From a checkpoint of a small mixture-of-experts model trained on Wikipedia: vocabulary 32641.
Below are experts of layer 4 (counted from 0) of a mixture-of-experts language model. Rows are named gate (a neuron's input weights, with its number), up (a neuron's input weights, with its number), down (a neuron's output weights, with its number) and show model dimensions 0-255. Each number is 128 + 24 x the weight over its row's rms, rounded and kept within 0 to 255. Numbers have three digits each.
Before each expert's rows: "gets" lists some tokens that make up at least twice as much of what it gets as of all text; "comes before" lists some tokens at least twice as common just after its tokens as in all text. This comes from a sample of Wikipedia text that the model never trained on. Tokens count by the router's weight.

# expert 47
gets: "to ", "was ", "that ", "of ", "is ", "has "
comes before: "the ", "a ", "to ", "in ", "by ", "his "
gate6:096132136119085135145152115121163122105112129136134098101140108121161116090133139140136137133109153095082128090169107132117126102096149178168132153159135139071130105127120119140153140136081162122160119111141126115141102169122154115141095111162188174144129113107144124131131145142101106109094121174121139155143128170171124096104107098139122100118128126158143139155094138123099140149119137103142087129120146120100146120140097186130167132106076147124164146142146166136127123081124134130153081155107144137135133152171138161126146128097166164128103122141126153109124138148128112164112142094132149158169144125101119141113141116106105078080106148123108102158105109127142100126106115156091135142107125141128150113136108145094137131102133215143121165105196139156120105174119126
up6:147126119132148090094113121119140123133142105123147164136175146138126101141132129139130114156085106162126145156103105130155116104090168138125151131135133123095103181130132157091127129150107113101090106150055194134144139121114109137097099133172080140131155114130165091150166094154097109107127129128134136107123138118143139147128130131141142105089116160098153123106133114108116127117127136154169107086115159128102128180120171075139126104112160074142122167151135131084114112149120117117132139151148095122065107115135154166112129152127128123139103089151099107148190140137087101149113142140123107128099137110126062122111109105157143120105151104169133084126116171113150125137089141150124137133159123112132104152080115140132145145138137137149145149083135142075106120095112090
down6:151090148171154114145090125102101150125112114109122142135115126166138120138084173119140103098143151143125134119161105107135103123156142111098106128127147113090104156135114139149117163122140165112128150122146143101076119147089129113122096097114201153188151108139102133157126120093134158120163117130098134100166097135140115106076133168114144174096125075083156134147123127156150113122143117149143140123110141186102158151119113159135130102140138133140123092138134114141120142109143184109126096136146150120130128128121093122155142126128193185117105102123127123123130126158129118137129169124101118167138132116135134104133089109122100184123133124146121105108109166144116103105187137120126123135137146060119180103138166137105196126128140121147110117137188151107142134124159113

# expert 25
gets: "and ", "was ", "is ", "which ", "but ", "were "
comes before: "the ", "to ", "a ", "by ", "in ", "that "
gate14:080155137144133131132154125128125132128122131152127117156117124111140154142106127103158104183151119114120132158116121105134139092133139099072155136095106114149126114112103137124132127144175145139099162130165127084097154093161089136104154104119148136122131122151112121119112138097158092171138090075156104139154133137155093133113119177127102095088143108164134103080134165147141143111139155141125130139130134096166100099115134119114104136191128101117164119117112116067116141152164108125109111139082088080124124129124075113141073134136131093139150072159135168117085083122098118158197100130112133178117136128143130125100119148140112128151129104112112168125116128169099131130131110145114115133127143091170117129081109155145115142114131158143140098108104147112161102123121163
up14:120136140130126105151132128134129126123132140111127162118135114092121125137096149128134128138141150127154099117154151141140149166111151131089096115100136168124148126160114151091149137089104152151157148180120102131175119134149125169102112155148107108135131155114155163158113139099087128141124151100169095148149075113144127122081166162153132139116131109140093113175122157124136138134148169162141150125124147127110138144151141153134088125155153142120119124131113065124144145156155161129116087135118103065122106146147119143121159121150130097131137140113165165117102106151127151151127108204154124147095152115197143155122139109126105171155080114130056126127130149137083147146100152148140110084148108159111110125117163140105100134127124167132163133153118152148185132073106123
down14:167114164120119143172142070124133158156131130087150143099139105146147105117122106125125103159145131163115133084090153145089108147149122111128125101116106108157124144101122090158120129119092112150140144143128150146137151124137113145149137186147122130122139102128119111099170148136129113095134146119099094124128187113142109108113130145170122155135123173093122140162126170102116087143110135135124145162096124123123115123097107103112113113107137171121049154164096130135139131146117131136081124109153118142106080133127151169140134144127124142093088202073133140168138147146126075100090176135144130159111118136105169134151119102133111137143132118101174141172131123130147127155137107139121151134154173152137111140160159144119161131136170162114117110139095125172142113164086156

# expert 49
gets: "to ", "of ", "for ", "had ", "with ", "have "
comes before: "the ", "to ", "a ", "in ", "his ", "that "
gate2:082098128151136164135128092130107132102131100109189146117093100147098128101132110133114094110129144127108092115134070093134168112122102137128142114126114129107130196130120124134139167159100144130104110118147159079146132113111179141125123108103112140081103130136146161141138136144118106119137081105140145141163078122145143146123116127115155102103125118137109118124168065110148116181113143114137131155131152125119142111115110138145092146130144158123113136157120139120093199062097145105131134142118175155096147114095119158102152109124108131136161145150127119140110195133085159130143145140129116148123151136172138108132085116073096105117114152132124122140159125130108150157164143158158144149156131132105107152134097129154113126174100165154083097163096148123155136140125102
up2:147108135145165138125161158152110081119139123135075112103115138148148134134106127124128086112154128126144111153136185122117124101146103130143130134162123101151115136116139141090112180110148116088120114144140114140122129095099139083112085139112084128151155157102137198127167145074116087138174152183094137130155157168104128160138158108118111114140131132136147099095122121112130121132112180120116128100124113146121176159104137128157134172106162090167138152166069149110113127093082103140111153102151118188136068164122137129151175119140137130112102088123134166154117174144149130104127121122147140116152127109126124104156155142153122142112110141124152147130135118097176126123157157137150074144114140116133116118135116146153132144121126122096131103161126153104152090156109104
down2:094123102130083137089087138168121116171154103144163165121148112121099084119150146148109141120102136117111146093153105155160134128111128115102143144131138127107137142127096158132125102183108138138084109126140154106104142126139143152128101102067110163100128149119138095125135133146132137141133053111159091110158108156104130132118132135132161146143098116191116118156090097116120142139137124151082109182139117127156164101119113113130093116082073156135140124141112109140114114125120143101094140119127127141133157089113130110098135154125101139129151136135139073162192131113103127141117123159109120123101100105137102101113105087116132122144133103148109100179122152122091132158140076143112123115139144153120153113116134088126067189113098168121096124157112145151123151147151167